Weights of a small mixture-of-experts language model, trained from scratch on English Wikipedia: width 160, a softmax router.
Below are experts of layer 3 (counted from 0) of a mixture-of-experts language model. Rows are named router (the router's row for the expert), gate (a neuron's input weights, with its number), up (a neuron's input weights, with its number), down (a neuron's output weights, with its number) and show model dimensions 0-159. Each number is 128 + 24 x the weight over its row's rms, rounded and kept within 0 to 255. Numbers have three digits each.
After each expert's rows: "comes before" lists some tokens at least twice as common just after its tokens as in all text. This comes from a sample of Wikipedia text that the model never trained on. Tokens count by the router's weight.

# expert 9
router:156109123149092141114129072127119124112152149105133143132134135111117096104121165100091107108121121077126103148141148138144123136147120142141200149140135114126107149126210116131137101144125165137150119158097116155090114141178182131080175131156133097101092116148172135116133133110133079162118138067150102168114145142150118112126111119183142118129088134156138139142119169139154119123108118112104123130112106121094110114147136128118166157098107134132133119136083117114137148136135094
gate0:141134147130133123127165081160105116148115125112179177130128151140122139176110100111107118131127135127194140144131148129130168144110115157134121148121146137115153132132195112140131150130089067139111136064075127106092125116093101101140131103156156144129134086190117153086135111100144109143122105134151107148132153145163161179142133105109110133075110158093134146160163122132119137116145153106163121126126109114136135125122147126140149116175151101132101131123122151095150108096109119
up0:113137104152123121119125141143116149135115077140125142147150112132156092115115118148128127137170160145094082179157134093065149153092096131162120113076094124110123169154179128122128107126139164091106125138084139101098131128124133127092134106129151157127154096135109115149102165122088122173126115132115128140154100125124149172173100160151135161109119156134130148101205139159126156134133145111151095172141125126105105142129116169113139119152166118128133126135112103106109119119113086
down0:090128132136096121088117170178145147128114166117135089152105149120160096147098115164099127133123173127097113146138173098109104155090132119120081167125116109111141171123101101121135099154113118113152162117138105088105112141128130108150126158137157170118132167122143129086155126164099103136131105133120108156109130133101146153147140184132093152137108108172110098136123149139171163132142113158135173134069154133133117109128102138091143122152149140122100101101103163091150146128119145
comes before: " of", ",", " was", ".", "'s", " is"

# expert 23
router:148125141163119132134132097131129123101153130150107138109132102105141116114110147126142132118110086116138135150142149143138079142107122121113139135076106079134144161133128124154159106191131162158139130128102114137124113154182109085103160108203156107070108094085153138095102150119108130142112153108124093179065120111100132116103112151152126124130131179139130162127136192136113121154114110147124124087151128090124117086133149133132127138104116132115129139126106161108115135145076127
gate0:132154150104137116155144129156142135177122126138137131136146121112118199205105151160138150132140118120125110215117148186122063090114100126074125131107128107125143127065123103129154122125140116149117145076149128128170117140097134127160100148131170134121139126115154153149132136134116103144116111145135091116131079138109122134121125125123143156110137149104162107087110096150136146118135148118155154096123122124136084112169101098132126078149143111119127135128148112124128151116102156
up0:123125080127164123133176142139149136116110126127112146153083120100149090141140095084111132097146136157114143097130135130095125138104085104164106088151200093136159111160086180164154140098134124111157154131096128152141130148122154120127140099083143113099155164121069123122152103121091156106090099150100140154139116158098120092135153081175147162141110133134141132123137107134118110170147122082124122136138111109111102141135144134108116116117119156166136123116150137120113125089119115
down0:135104125143147147089121123102124078096160103152125128102090118147107071088131146079105081099159109134112126119130099095129149097124124136141116132153169106107100128151138152172133122121139174148150097144118150144099171110160165116141166119143130110144100163178106100103127150133133187146127128140110122158088150101141120117130109145138121136077124124125082111197143110104124102144107107118103134140112119110113166109094148128111113131086122078147135128129104099147120099128135133
comes before: " the", " ", " a", " his", " their", " New"

# expert 7
router:138129121168107147119133071133101082074153153139141137127128156115107069098095149124115118106128106098107112162143145148139106113128129147135175154140101113129121141129174137109146110136109132123164108163088087146146125178173141112093163136140104111107114054108166145123114140106113127152099127129112087175117136139105118112118136166154149138116064152162130146166116149130112113103124118126101117146107127110087105118157115082142178145113106123109121127149114126134165134127125129
gate6:167123126170152164152189120132109141175099155086134117120149107157166113121126165123110135142149179146128176112141133162147088104160103169149137112130124099119156092130111135150138106145118134113106112122145136158140142117099132096141120101155156121175101121119097158099168147124079129137091152121097133123095118094153115127116168112075120154088135142108099159149128187121119084088142141118142160159145128127127128129139120093102141141093138157115151155120135106131100152134122148
up6:123096106116130148115118121113144143149133161151124117100134125153142120146114152107183166091094163157083142158159162163117121125119147154119130116080174104137154138127117092101176128132157174133119132143160145142128172110145102109169182131113149130157155095126107103102127104138156168100126108130150133125123112130148126118168111111181143143176120135156105127097128090112134110161119133149121119095121133144133134122126078134117114146114102114169132138092106074117116118193090106
down6:145108143119154115135113081136112108148129145126123121110116128126137131142153140138177097147145181135137155138090116129134094084130146103179132127157096061172129131129102116168125158120129095114166142151131142177134152185104149136121132095135104133097154127103083109127140136081099111122149124103142159117101136102122091108110095129138106105162150106155128124118097123163136126132178122150086121128122143161098108109105113151117131116083128110137144052156159117148113147113113095
comes before: " of", ",", " in", ".", " to", ".\n\n"

# expert 16
router:165129122139100114093103117111114095137113143132120147150129118099096107095105124102139155151102084121112156157148139161149100116117142139111136171114108106162151149127145132113100116139093162156142150202092087120133109150145119116103141105134161098092114127127147166124127120121135105140147107083162102181104094146150167102115119128153160128119074155117130151151096150127167082127116113096096119094149131096081151109117138097142198148112125139133119153136091129139114145130123139
gate0:133105141132121143103130139097116141124168086127137119159132062147078142093132124083161131151133125106114148135139167148088159163141158128170155125133086110126137138134169095135145142100145171126148136106138088181159122139119138129148129142128130112123133157110055109163121091115094110123147140145145127175140146119122116116122135153139089156144132102142098068145106103116110141141114117155113133124091135114103120089154117131128106111135178192107127138130109103149148140104076121
up0:132107122144107126138142146116095145170110136081140135110120132110162117117111134119101113151106085105128113151132115158129111140071144133117133123139128132103176139087096133179114118152135090151113164105077136075090133117120141092113106124120101122140122111121121127183166115117093156144115099130150100093137151116126135142160143110169126118114163127106196146113125162109121093147170138172146140136089092128120103121086150150134114139099137079130090113142104141144091130179155142
down0:138130144131101142106128088081132123151138100140124129133118103113118126118150113124139127111103137136143110119147115182129133140113123161088109152132184089143129114076106099128123170158119139126101166169069147166165121143118091143137095094124185149092144147133133152145121134097110118097132112079137133104119115096113099164137092096151128121123092192142116120120114142155111117116117135130141104125087149152121106090152114114093176139139109163115139107157130088106132109081106088
comes before: " The", " He", " In", " It", " This", " She"

# expert 22
router:142181129165127108129071093143113142095135141128150149117173114114136095118146126116120089117128092127095137154155172120160123157108126130127151188119116067141120132156139121119107109151132153156132128141085138114094125155154121135106146137186156118064096148110155125078135080106115098140104118126157120135119113132109164148102131122122131100125133135128133140153125131170144109126125120125072086120155147091105124114154139103139144130143085132132168153147114153135119152113106061
gate1:150171117124124131101155132139095132120137197107102141125137124144102153146203164145106126121124083147126087122174107176132101125117095131152174138110150103141159126123149169120105123157122119137113085124131133124135132099150089117125185130100126127138131120131128153104146129128133168112083119089125147111088134175159128122139115121153139082142155109139139127132136143151101075133126159169150130141140159145109149154134119148123125110118091129117184142141091140128139170132193134
up1:148109138156153131108134114140166081139113084100121103150084165134127141156084131136091127128121080127131112100109109136127089112080128118138108120130105094132171148163136100097117102106106141103112170149142124099098110153107135124116149122104138127143174129124127151135113106139140126132170121138152089157150157146157131139101094155129138090118153148120137094146200126171102112104156124117121090123137102094114096152191161123098094117108159130127121086106112139122089124086142123
down1:155085126090131148119110124107139097134111100136055122142139140112154119142131093167157115102087155136114092135141158088142159156108119125154084118132121114116125106133172164101108138142137111142123109130100132105126151124139108143142129127138130134129128116153145125119180169146156152162122152124155133159177129163139129168120111155119139107143094114101109177105153094130111151104171174137133125131171139114162077109136110092135124156124159119145164112131120106099127129044163123
comes before: " ", " •", " Born", " The", " List", " Country"

# expert 52
router:184089152131115146115100122133138119134094122120132142132140122087135134136125130125129100105121106074092128142130163158147080125118115180091139176137116105123122152173153125135106121133126189146145108147111063130137127162155127107108119121142147081128093126128161153122123087087119130116086189120137110128127135130089156140094124129176132139138109143161105170136087144160125111131126145108096088127144151099130140125125116116149164159102083143144166163137086088115130142122133128
gate1:126108152138114151143151148173111114149128091129117075118143129156150145109140106156173157109113129140157082120175149105157144135142102178129106144103149144123093159101123145056133154160102118120140102141114134130143136127111139159141154112081162121119121115102125124085148130068137179151145107092137060130121101141131095158139172093119123157119143151098125170117105160129098121105125112129121108117110141119177105100103149089124165151119139155120134127124119121134149144096150119
up1:133136145116111135152150124152113109151103132128098125142089148128103126124149083168113154108154135127120123134136097140131125149162121135123113166131107187132085113142140103118109106116129139150109108158105148140168123138143099102059123142146112128111152130154134121093120131080113107126158107126170116144150099119145131123168144084125160135156148143118143114146172140159192107164157093123122105107143138095162083117169110143136057124113148130118160125119153135145184109078149092
down1:125146128141126126114176124091110174160141105182096139105131124126145085130149105164176135091154146138157169122126082142108110081146139142115136134139119115127126134126107125125149141137117113148138135175094073139140140122103137140149127121107157120120149155178120092102152110096148133097167124133130141131111126112139142148131170145145105138116143094149108127131118090141124117107070141161116082131115065157120150131084080124155113112137097127138146104131099115065068102130138125
comes before: "0", "1", "201", "200", "2", " |\n"

# expert 27
router:117123114135109108138066106153135123109145125154148162126130119098091141099116146125101139122135109126112162162152130158151111140143158128098128161144092090144131161145126133172141111167100162132180109180097092178129114136164104118116150136141169107117115087116167143075127102079124103162108143102164108161109147143111141088122126148145150097116120159160118179143131154123133098110130116158119098141127100125096130108138144123116186139118110130100166160163091119137134133144135118
gate0:114135116097158098091094125137126165148045168103152101130111097153151113136124088140107089149114141129178121164143110143099147094135170140133128109143164091132150139110105123168149126119123115133086126165119109120110164122098125101123116136118128134143109096090137120123143159140072106132131174129133114128123140104139132111122168106106120146162087153128092141104107140174118155192145137126167129088124078134145105144163158135166145114149126115124104137115144131146098153132142154
up0:126172133147165089134100108098111079153130140113139148105156107119086141098160122109111120122135129148093130167151117148172094146102167114157147091154123143098114115091118138155133050101117126123116111144138124089115147120126100162103136117130113126138080097123082094141102110060152148105146157153157156138134124128108120140132140161117137157141105160118103108133150104132170159142125143118124141130111126153160133108138146142129163137164140081139058139096141157098125120116131117
down0:125160081083147111143129137148140118118130119104151124124185083121129115147169149165129053122137124107160138176144147130115077131142110152137125124153151108137138118115110140168140114139130115108130128110110091110126161153130075141100114124141117143117125104112088151135085177123140118120137184123100141092142140103141085126154135159109156158140104160124074143111108134192124130143136146095135128089102126183134139093122107096117125159133099086114119129108130110141125126100152161
comes before: " and", " which", " but", " the", " he", " who"

# expert 53
router:144102139140106142142101135092121094086100117124122177135170132136107139140098106154123102113130128092132067148177156136150117114117163131127193165135106137154164162130127130151136092160120145151146182124109083147135126147150126137145162109121166093130121120114153131111122127127118071124098143083120123161106131155127139145100145152124132104114087127133143164157101180138125115108092098172120093132109136110084121129138134119137145148087113152120138139143082170089107155125096119
gate0:114103106150119099112133105131161121115138094107160117126153119148124098135162151103133068139113164168132149131128141159133113143143116103146158155119140141137130119098106095141176128156155115137132134092125154088145139131111147110154125146145110114124131115179121156176135175127138150148154088140107165126149174139109140122148131126103153146095121153138121155085142160090137136095120084143094156133190116091126132160139111122126140176139162145179088135166111109105118090098077136
up0:178082137133105146111174151138084126159150093143155108094181124162177160126093126097108126141123064143186127104147082126140122135164145107126130139165147125132129158157180159144112110155115141133103143139131122145092140094081159146145122136154130112125127095129150128157111121127152130154145128168131114071150154118144144090138156094126110122105129143142113114115168134133203109154127179145097101109138153150141134147108120122141128108123110114128142117137134117131123103126145103
down0:124162120149101145097085158105107139127135104141153129136159157122098164118164159083139135106132114145150085111117087120094171109162082075145083102163119111127130133093106154137136076116107140120086105141148087115156119085151109112163117133132134116153105101117093118082108153122136096126167138112112150141092123116114154139153136139095127074099117121138128145110126156113143098114146121116107142206175139123143128132119150111101146137104154103118144139118141116130128082124152138
comes before: ",", " (", " |", "\n", "'s", "er"

# expert 33
router:124140122137092082095106093083138094091089136115093142129152096091102141144109166132098131104135114085141133131156172164129088165133161112087160135135138095142138174122139117148105097126126137136132162130108084155103106146160110135118115133144151086117103126112150125092089115101129130112111129087160100167127130132131110111117101166131141110103067154149145178148120147128149120078120134132105096115174139104085108112129116132107148165096107106106151106147110153112126121137133140
gate0:161099125117073153125099113130151099099152112130101157120103124115140093101111151133145147106118127088093136078119157108122101141138095134075140139145130131118112157164121144108101111122089087146122114160104178139120119133135153121104200174155120144139117094121152172118108163128164135079141127135154128112113134145157127110154155130121108143104178147146109129145117131103128185132140155125102114178148155167165156111144138129114092143113122139141150120111158123125188122094120133
up0:157147107152131155102149080095105146121117147151114100160115142110100145148138113109126111097129150147161106166128088142169144106081082132138091103126143126143155108141183104108170132148122146148128134061147138147089125118135099135120128095114150118162135109096154105161116137110111124080120103138134128083096124169133085115119140110149107099144139136091139145101123146142130058101132093119127160117137208146106127116106143151134138099161129142118115129135135149122095114116129099
down0:111128174118138135123134087154073123158162107123145122159145119165117129086158135083097136163131137125139103136133107129128112155116175141148114107158126085140117125126122170130151116155149130114110104116107104140126132113143118135161147085102144105116147111186103075096107132139140076131145093114086131128070175132114125175128129107154168144156122138142145157134138127106159090153118154105135129087099122116116093105156124123137143097157138110132062138145079114170124129127137117
comes before: ",", " (", "\n", " was", "'s", " and"

# expert 38
router:129165142130068086128091100091114123112117126129098187129151114085116090113129124115151138104124132096098114153143166141141087146104136134104178141133100117149131142106133106130098112140127159124126138139116101144124122138159166085121106136177134121106100100107128174140102116108127122151115146085120109204125143164109119070100103116139136110146135153139076141103119140111130121099088133150094117116101139098121111107169114142170178155130080130124131139104130119126157121152110135
gate0:141118159109096104122129110082140109109113126162130162125119126131121102104099130117211137109138162111112126124155147119128099117111134050124169143129132110151130109155145123164129120146165138099134140163159182103141078203132110104105142130183133109150132115153095128102121129097112140086108163120096170158102139128150091109139130140122131103155096136105126165112111096125155112125107142121162089126145135085128124105107127108132109137107086104113117122138127099110160126123154116
up0:101121104132142176093074135100118144102149154131148119166154140090128141126121112146120116147167135099106124109143088122151119140166163153136113110071132128090139127119150116149135129126113128142126116138140135129126143140148129117097151135074112171111144092130157106135126122085101124104139119134162123162140128147072137110185123100140115168108107141135130115091161138128097109058127072147064134114134122149113142087174162131142181124131164159101102151147131128121106123125117142
down0:100158145148176141123135094140121161175130127119107141118152124134088108128117126159138136128103185135168123147122113129131132150126142098081148146114131105178085121082152143129130164121172084139148165110147144139090179127101089167074144159157129122080133126150098117135122088087140123135144117122118146124099126122144118126116123165179146136138102119123180139146124078140102113147128103122123141152125142086111112119122176167128097126141147135154157078132139104096142119132127095
comes before: "-", "|", " classification", "+", "   ", "     "

# expert 45
router:131164145131110107101091103148149129130086150133129148116125093135162120137133114150138125108094123105128126140128142163187098168098137141143120148066152116161109129146148167104125113168106151135116141128100128172148093146153146089092164150148119108123107095093138132122113114105079112177136144125153123165081110101108122136135117135172162127132130126151093155098116132157178090131095143113094092112131099077134141104106146098134149172097093130135133163150099125116152125127143138
gate0:138134115134082105146146123155146157096140124091148086160121140141100125141134104186113182113119102099132140166162154102191157114175094170114131121159126130120108117081156149133122134140102137101142092136124134150111101160138125085148146123121080164072089105146131136153108132167129155120118120131115111103099129084118127152129148141145128113156106115160142114132109118119164120179114160142140144149083124090135089119128169132155119118177124104130132125106125151092095116112127124
up0:129098135109079117150130086064097100131134109134087118116151121102110124129156132131115116145132156136134113153115131080132119143106105162098129140123145133147103164192133113127115136155172106144136094133149103128092132132120140123147121116110125121150130167163120124157114109064137115160149119132141151112156140127115079120151154139149132147133146149165145151133125151106171126169117140136168159119150122138170094147131058154105062129127101140154104122134181151101117137083157147
down0:145112147154139130148124139144089159151153116140165163148106103136127135151138127164175152135160136134111128098131150168133134150166107155141168104105104087148160120117166140093149109096114140104128117107134134143129140112143100134142142112095126096126172088151112119145128161128137135113144107110175109165125118114154135127147106056134137121130130127160148104139120153096096129148075166151112115102154105053093076144142145132102136124107151125095135119095129051133106140127112125
comes before: " the", " his", " a", " its", " Representatives", " birth"

# expert 10
router:169085127144140146131127113137145095102129148170124138130137123087132141113137145126140113123133110077133122162127157158150119106111127164139191148107064098118117148147171123132128074126114175140158160145106085159121138163183131154134118138138122108122105066125171172098096116108119119151082124098153122166083150165128123118113122137125134149118094144118124134136106153152147114102122134118093102093129079106118118128145094125140148171112121121111154112115099145129153146135121085
gate0:140117160129151135122118104130121110091088136104127108155122122141171136096165089148097113154117121145144130152113095129114124145111117089137128144179111157145132132152100148176120101080141146157096127109110104133134092109153114090112133107129157107155146132127176170158139122149166141164121150140117118146131124123118130093108139088090092189164137165131123136122099154159092148135162127099129106081160131096156108117164085156135127130079094127133124128087117125156139154079122101
up0:153106090104133071102128146076116152127152137114129153082086099123104137091087132108110120155111143165135146153108144128125104161173109091151164091121115129139170135102144178176165140113116121132135146136136173107120126148130130149101117146133101150095122133113176160155106127120119143120124110173117153121164136105157092115144134139140143112108122096155142086147146112118120066099160102154126127140121172122109124087137109142096124137111093180121131169149154129105143120156129133
down0:135091158136113095153135117118124088142164139130128145101140120145114093097092136076123099115123133131124100115098099130134117126119140124122140142105117133108099158121144158134121154142125154141137111125132140119126106156116137129088127148128180122064097165134078111134090133134096129155190177146162132136143114122077155147120077138138086097143141117108110177111133179166140110176124126145105120088101126148124129176132102107145111149145152153148170106135127144102075099136122160
comes before: "==\n", " |", "\n", "==\n\n", " ==\n", " ("

# expert 60
router:148133146147107138126080101144167121099160141154115152123131116134108111117132122109132103135111109126100111173151146154151110135117127149101143160112126117131157133178127115117140117180104137134137130175071114153135144164145121116101149147116153129125114085102132136122120121074113082155151118081142098155116132123132159072134127124203131103109130132163130162121129152136114051131102090148087120119156117130131135134125120115131182127086093152105114166162123119106125135155127081
gate6:177077151136097100147144110151148139111158115121159154121121102172131141150089091138119100163140144122149124109145112105124132135150139117112116128153087163161151144155125124156191100158112118122121119127136153113111099112098137123118128104103126140139112088079137080126083116134084176159163148129169152135157146087092104127110126099147092109145118139146144151171148130127154129098140070137133108123127161110146147154142148082157151145065149140107102119151118135106112131120118116
up6:185150108114092142113166093143089094118133123107122142103105106128118185153110098161155150088113131136127102126141117094141100158126128151151133144101153105127103114130133144133116151119092174121147089129136112106130120135112134128068097119121124136105126141132102100085098122128088105114141126085140165095113140114086118145125136141142115127187087158098076153141151109134150159115139111099084131136092134153142125114073151167112111097079122114102085167124125109137110125127152128
down6:116115099111102123143109075091092112143143134141136117154141129083134126123144131136133146122118184114093131172109125124122126118100153121154117100152101127101127144114081131124121120130131112103112153107142077128090155124131160138155124122164095151126148149164124169149097141103143085166114184145094142115150104093134102143087131124141113140077088070106091108110154129099107124159128197151118079121132176165106128113149130131149123139157167146121110119140146141139126140106112099
comes before: " ", "000", " /", " and", "0", "9"

# expert 20
router:126140123132183117124146103147114129121102141127100130129134155116113141134064131139137138115125119062102114179113170166134113151156154126098166152142118114126128181129205122132137089131121161151140161134100124133097130142138140095126165159131156097133146069099138160123081113074110140151094110140156105141099138158132131103124108141140168119124111146141128161164097153141122099110121085138113120150103104083108136123130126090127152133113133137115167120132076147107117146123137100
gate0:143097112096162096117112098125128097113099128098123083123095147142084148131086126121166133120166121125131140137110140128124111139159110110126174118158136077103114134146132137123138127092079146115137177154136134190109148127137156109105084143165091106145136119123150066141100142100174101127138117131147109120139145127100151114087174156138145141137109119154058089097120086130099150131095118103101132088113118103122127130143077126134109119122131154125094144142099128093125110146145145
up0:104105127167135067135102155122197162140146099165102115117102113135158112126144126087138136112108124106155166133130121121168119159143142147135192112135146142080144103105121125150151084147094164169113096099160156140111141148077144148126153134122105127149161106157111113135108163088098148145118077140117176119129136129132133168093131148122136132159112120144130125107144116128112113140104123126102136105167112112114125128136096114116132167123150152151109130134097087150088175134087140
down0:172143152136122114075088125144151146109109167137138132082129125119115177115132112171131097124160116153131160112113157142171103140134113137112106130096148159159115154154108112154095101117093102139124158160154164147145091097099135050142117116119130157146185119127135152111144083138116133110141109122149148133128114123103086104100117173141110142096118111145133149113116119153115108090129089125124109141147118129136187117095115148154097113171111149154100108153134115112112124148134180
comes before: ",", " century", " in", " of", " and", "\n"

# expert 43
router:140103134168125111082076098122137112102111163129138149109158130082106116117121162064121076131117132115089155140149137151121092123123151123130127166137152136153089138169143154146119131132109117104182124169121114145140099156148151135106132143130135109105123123118162155112104129121089092128153163134139118139107155117119150114101116167123164129095063170151151155129132138111165112157101125162135104103120091109124107118146174135137194159116107158141130119091140145122126139170138113
gate0:105118108120132165164087120138111149143133156139123140120167121144152095138112164183120137148142188122118135102152124107133127098099126137130095115113134111138109110177139119150109123108151155137096136090097101143123164092116139097137150133130117111139095171129101061118061152083121127137095112114125112147113155146101116104115186151161130123150106178162151100111135140139103107173134172115130176111130114129174158124110129152138134147099133141141127154105113140108101143100148095
up0:149088151101106128169155117132069124170140131112123143118113134116194102132089114131117136138138157124127160119122115096072144132129164141153157129113130092121100097116127117117153097113176146101130083136106155132112140150137121116120112126159140113101075098164157118184076122133165145137130114131156147135148162136190158110165144143106112147112122112135097097153137140118098115153131127116137090167111119086116122140084158125117110161115127098102131130096112130131157172136097131
down0:185157136099130142162099138122173126171153086121113141118136130118109187118097112122163129123081077139149176127113132117103156097127153145093083123148117158136103099128142118162131101153087097133149156142168156107086117117155124131163115153148127128149091139148133163108115137126112123118126086111122146129128119141118108138116108150110123127154149142115126109140088116131106133084135143140119135066121158210125160142137157102147144145124099148155114149096168164139126123155142121
comes before: "==", "The", "In", "===", "On", "A"

# expert 30
router:136125159140097115135113102112118125115092139108122173127152098088131120119123118091094108111117112139118097129182126116149132126124163123094143144086092117138143169166143122109127128152107182147157158134092094140103098140162136075127161121116156123083091064129161115128111145108078104133121153095126113173119152105127156147103118123135181104116098156155129152142102140099114128147102125156097100112087105104103137130124161089136154145120115166108134152154117143122104141159131091
gate0:126122093084132095096112166121106133135133121147121110150148131070114109167092110157106141105114117176169119163133105120135137079112143178164121144121155133187131152177148127117138130109091113102140173120166102106139108113159126120097140158174153163128160151125140147110124143148111108138186128139118138123171147111128128143142128143125194119099124138099174122157099129137081112115120099112160147102111139150145166138148107122142133104156123139143118155116130103132136117161131173
up0:092152168166148123142122138135112092098160138147131102138105114123166150089109153161144129119154129137135167110130150135101140139104130074088086155175132112119125116146131130185149122111148169133129108115174138136097112085135091132120095097176103113123079176126167112128099106151115073128106160128144127126108151111111119068118126089122123146126119125121094138132139134159145132107148127150118099108126102132095130170179140157161084129107120133121103108141113103128105091142109139
down0:179097100126134086098147100104183153166093120106117097135117116085103133152169109139119173169132153132128093140179136136121106090132146141132140101115119116109117166105134141129116117128130095176143141146092099117133075142127109118130169138090130147108139132130128125139109170119153108143087141142095113135121112175171147147107128084137117104088103163147146142138115091108125115166137140111155126162149149132121132149115108097096100149116139145080154092169161145161134128146118147
comes before: " the", " he", " it", " they", " a", " was"

# expert 61
router:143144111137113122126117088150138102119150153138136141099129084090104148127126163107117148100076120091119130122130176158139106194146155150107155137138099080170143175112150112141135094170120152136135181142103079148106122152153116147126150103165135085133118114116119127104076110103133095159088162135140117145134123133156139132103149143138142149130122154122128154132088122147145120105125140155086109139114101121102148114137175128115140197128096128138159109114106143149182150136143127
gate0:126099149120083094127175124127168103127195142111136146102145155131128155155106121110148143164102110154135119149142134143116127151133113146174126126140118084118150146099131115140124108119125094114095103131089103165123083103117127118116137152134130134073130181147155157079097150074116106150103138154133105115128190125105140093154134131127112108098126061125112122163136120115151128115128124115116137151126107091105109139150184170163085165118100124125165115136134148093123123127132130
up0:115072112110152144134086112130184145066132127107100085113128124129169162155113133148182125136128144130130126180175134146097149173109111153114136095161137092104136169157143130108140174116144115116100111133138108107154130091142136155127113146137123116139151130127152140094114122134116088145103132135119124139108159140123155123119153137082130133129089094095153152085083172121111131150116112129141170132112108126124124145150120126123111139123083119114103166149135190092169142147137090
down0:153178134131123115147136115150121144132107126158148106140146086171104128150124119169138123118090156139143145104105125137148111135116106166143166190102150086109099115146101128129084147167124121131133152091128184104122092128108128125094112132138109116155123134110147171155107135140139183144133172116121098144162174179123145122110110165120105181123103139091146091141150108131112178147112090115104126106152077135179157098135144151118122109098114143126114152149143120112130154145135123
comes before: ",", "\n", " (", " de", "us", "ia"

# expert 28
router:171140115156141127127129123117135107108146160147141142133123134121103115107130181111123120111124101074095117163148156150139131119161139127095170137141105103141107156150162126124154114124107144157173145151080117151105121190192139120105160109139138113119096060147162159129071103089119100161097127082133101168120145129110134124102140128129143120126087130147119157138138155130117090105084105148122119135123119102083099134155152099120175164124110130108160130112128146122145134143112098
gate0:114109204131087137132106131160143111166104082118147124097155130141110127161151109149103162113104134150124131097096119151119098147140086110116107128112154127144125165133105116125117180126161112107099148154119161098123143136112137123101116171086139085131135168124147132143129104118146146132143109131159146108148147087098121156105157089115166170120105163149101119131081132117124125088147165177125162118121141177109185146118121122112103144137150159110115114100122138103101122131111078
up0:157149146135117135116079130117115134160123122118138105155115113158135135112201061140156104151160143110115133152116145148116098142138115125136091078121139136116118176144152092126156152133115165097110142174119109139138175112168112088119105190151142150099113119109145112136136104113118171109168111116120122130100145116117139132138100116138160155117107082087172120075115149113129119124143155111137104132091106115152137119147160074105125103118144094123129091158152082114142126113131124
down0:123158132159139137145123126118132139140133149109119091117117142118129104120123083119154130120139101116099181136144217129096166098147140154135093151116112139098118118160171129141143117139126093153127081144169126135130075077127168119142189102129162137125139112094100146128131103167128140107128120141122117148108126140150103166103154068114131096106145120073173117114120126133098103148104115126116136106125141088097108092108122093120140111132155125108154140191120114112150117147110147
comes before: ",", ".", " and", " of", " in", ".\n\n"

# expert 44
router:145127140125103133118124121132160109128140167109139180101131137127140132143096158093087138106117083093131167158164147136131107138123137127106128161121116129143086169150133161142117064153131126142137122149112097118113136173143155126104141122125144098088142095105143112110101142084136130169093148077132104144116101144112132114092136116184135130118101158170102153133132158157109114109122115154077118108116092113063147080146110126109153148118077139137122148118112134132131127177096155
gate1:127136158110100141137155078115124105120126122149100159123102122088124122122103146137105119140095134133122114149133102146113133131104092090162152138111147164165123111129108136138132131149127170117103136120148120125144122120118133127105105145105154108137175099176156129095104112085122143105133133066139154167133128130118115084158085136163069111148153122146114128144143093109179130152108162103098181118104130103101162092119137158100116089076133099101138134124171113118177120104172150
up1:146124133145091137134106147139162131114107135104189085118125121112082159143135116084123189138151087152173096122097103141113149108154128124085124105104130147155119153116146131132148125072160169180113145122139122118118125156089145110116121111146123112104107086119106132140131149131147129158106188117134118130136129102103078122112104168108167143122141116104139105119123170148134144117168078162163127164116170148166129140136154130119161131144140134118097122175106149126135172136128127
down1:161147111170143119115153139113086127137093097189175156093127158076095113111109140143151129143167129147121082139148146167122112133147119124116138150105109105130144162115145173147150123160145143121129135143103101124157150081122144117134131146139095114126150139126128109110147127171089147156132131123155130123100130150138094166144090128132116117115185099127140138151173087104123101126122141091119116116120113116115098100103078112129167123131149074116146130133162060169133092143125108
comes before: "201", "200", "202", "199", "198", "197"

# expert 51
router:139129137170149121159135056113176147120130135142147170115130169142136106119111130123133104113134085113124092141148153181167120115095168133102141148128094123141113134139153108166123110143121146149150124191134113136152110125178141139077129115147140100126131085102111127080109148107082117129140117096138113142119140121108123108118087128147151116086110151149122131123104170124127096135093121168089117128156116102128144132151139097146154194152118119127076100129084126111124166138097124
gate3:120099108118115114116101114120141135081167106144153142107141109137149120115172115120157148095084106194147102123123119145135104145195117136099113150121125153122183124143177110155120164152075085142134116126185103114140115140138113115144179102105108117102132156149147114148155113159103121165151135111137143111107118128138156132176134122125119132112095159142156124089117109171125113124137179125107096133109138143134098138105108149145120103121101092133103125146108137149137110082118188
up3:108157144093151085129146164138158079117124166115159146186085137126117125116150109104117141138130125122123158102146120109145148135158113178166116137139129129093136105079097154139185102102148153122139170135122173137143141134141090100137105095144141121139178102106157134135182125133176109101132111158097145131124134127132173140094113149156102151154126116146136147117139136097138148134121130152119134114137105149090122133147172141118126142139175105166106119063117109100116117086142101
down3:127139125109105154121118089160148130101108109128123113138123099127174093098114113144093130116131142089116106083140135125126071116120149111111152137116116139099116122154104105154140109134144151145121082156124087142153166159123119150138154129090123149094130151163081154188134140156140117154110137171136118114120139112192110111112178144126118122128150148118103166179129112141122124101139149165079111120121143132130164149168098123106099105135111147142157200145156126153162161133130102
comes before: "|", "===", "See", "|---|---|---|---|---|---|\n", "The", "=="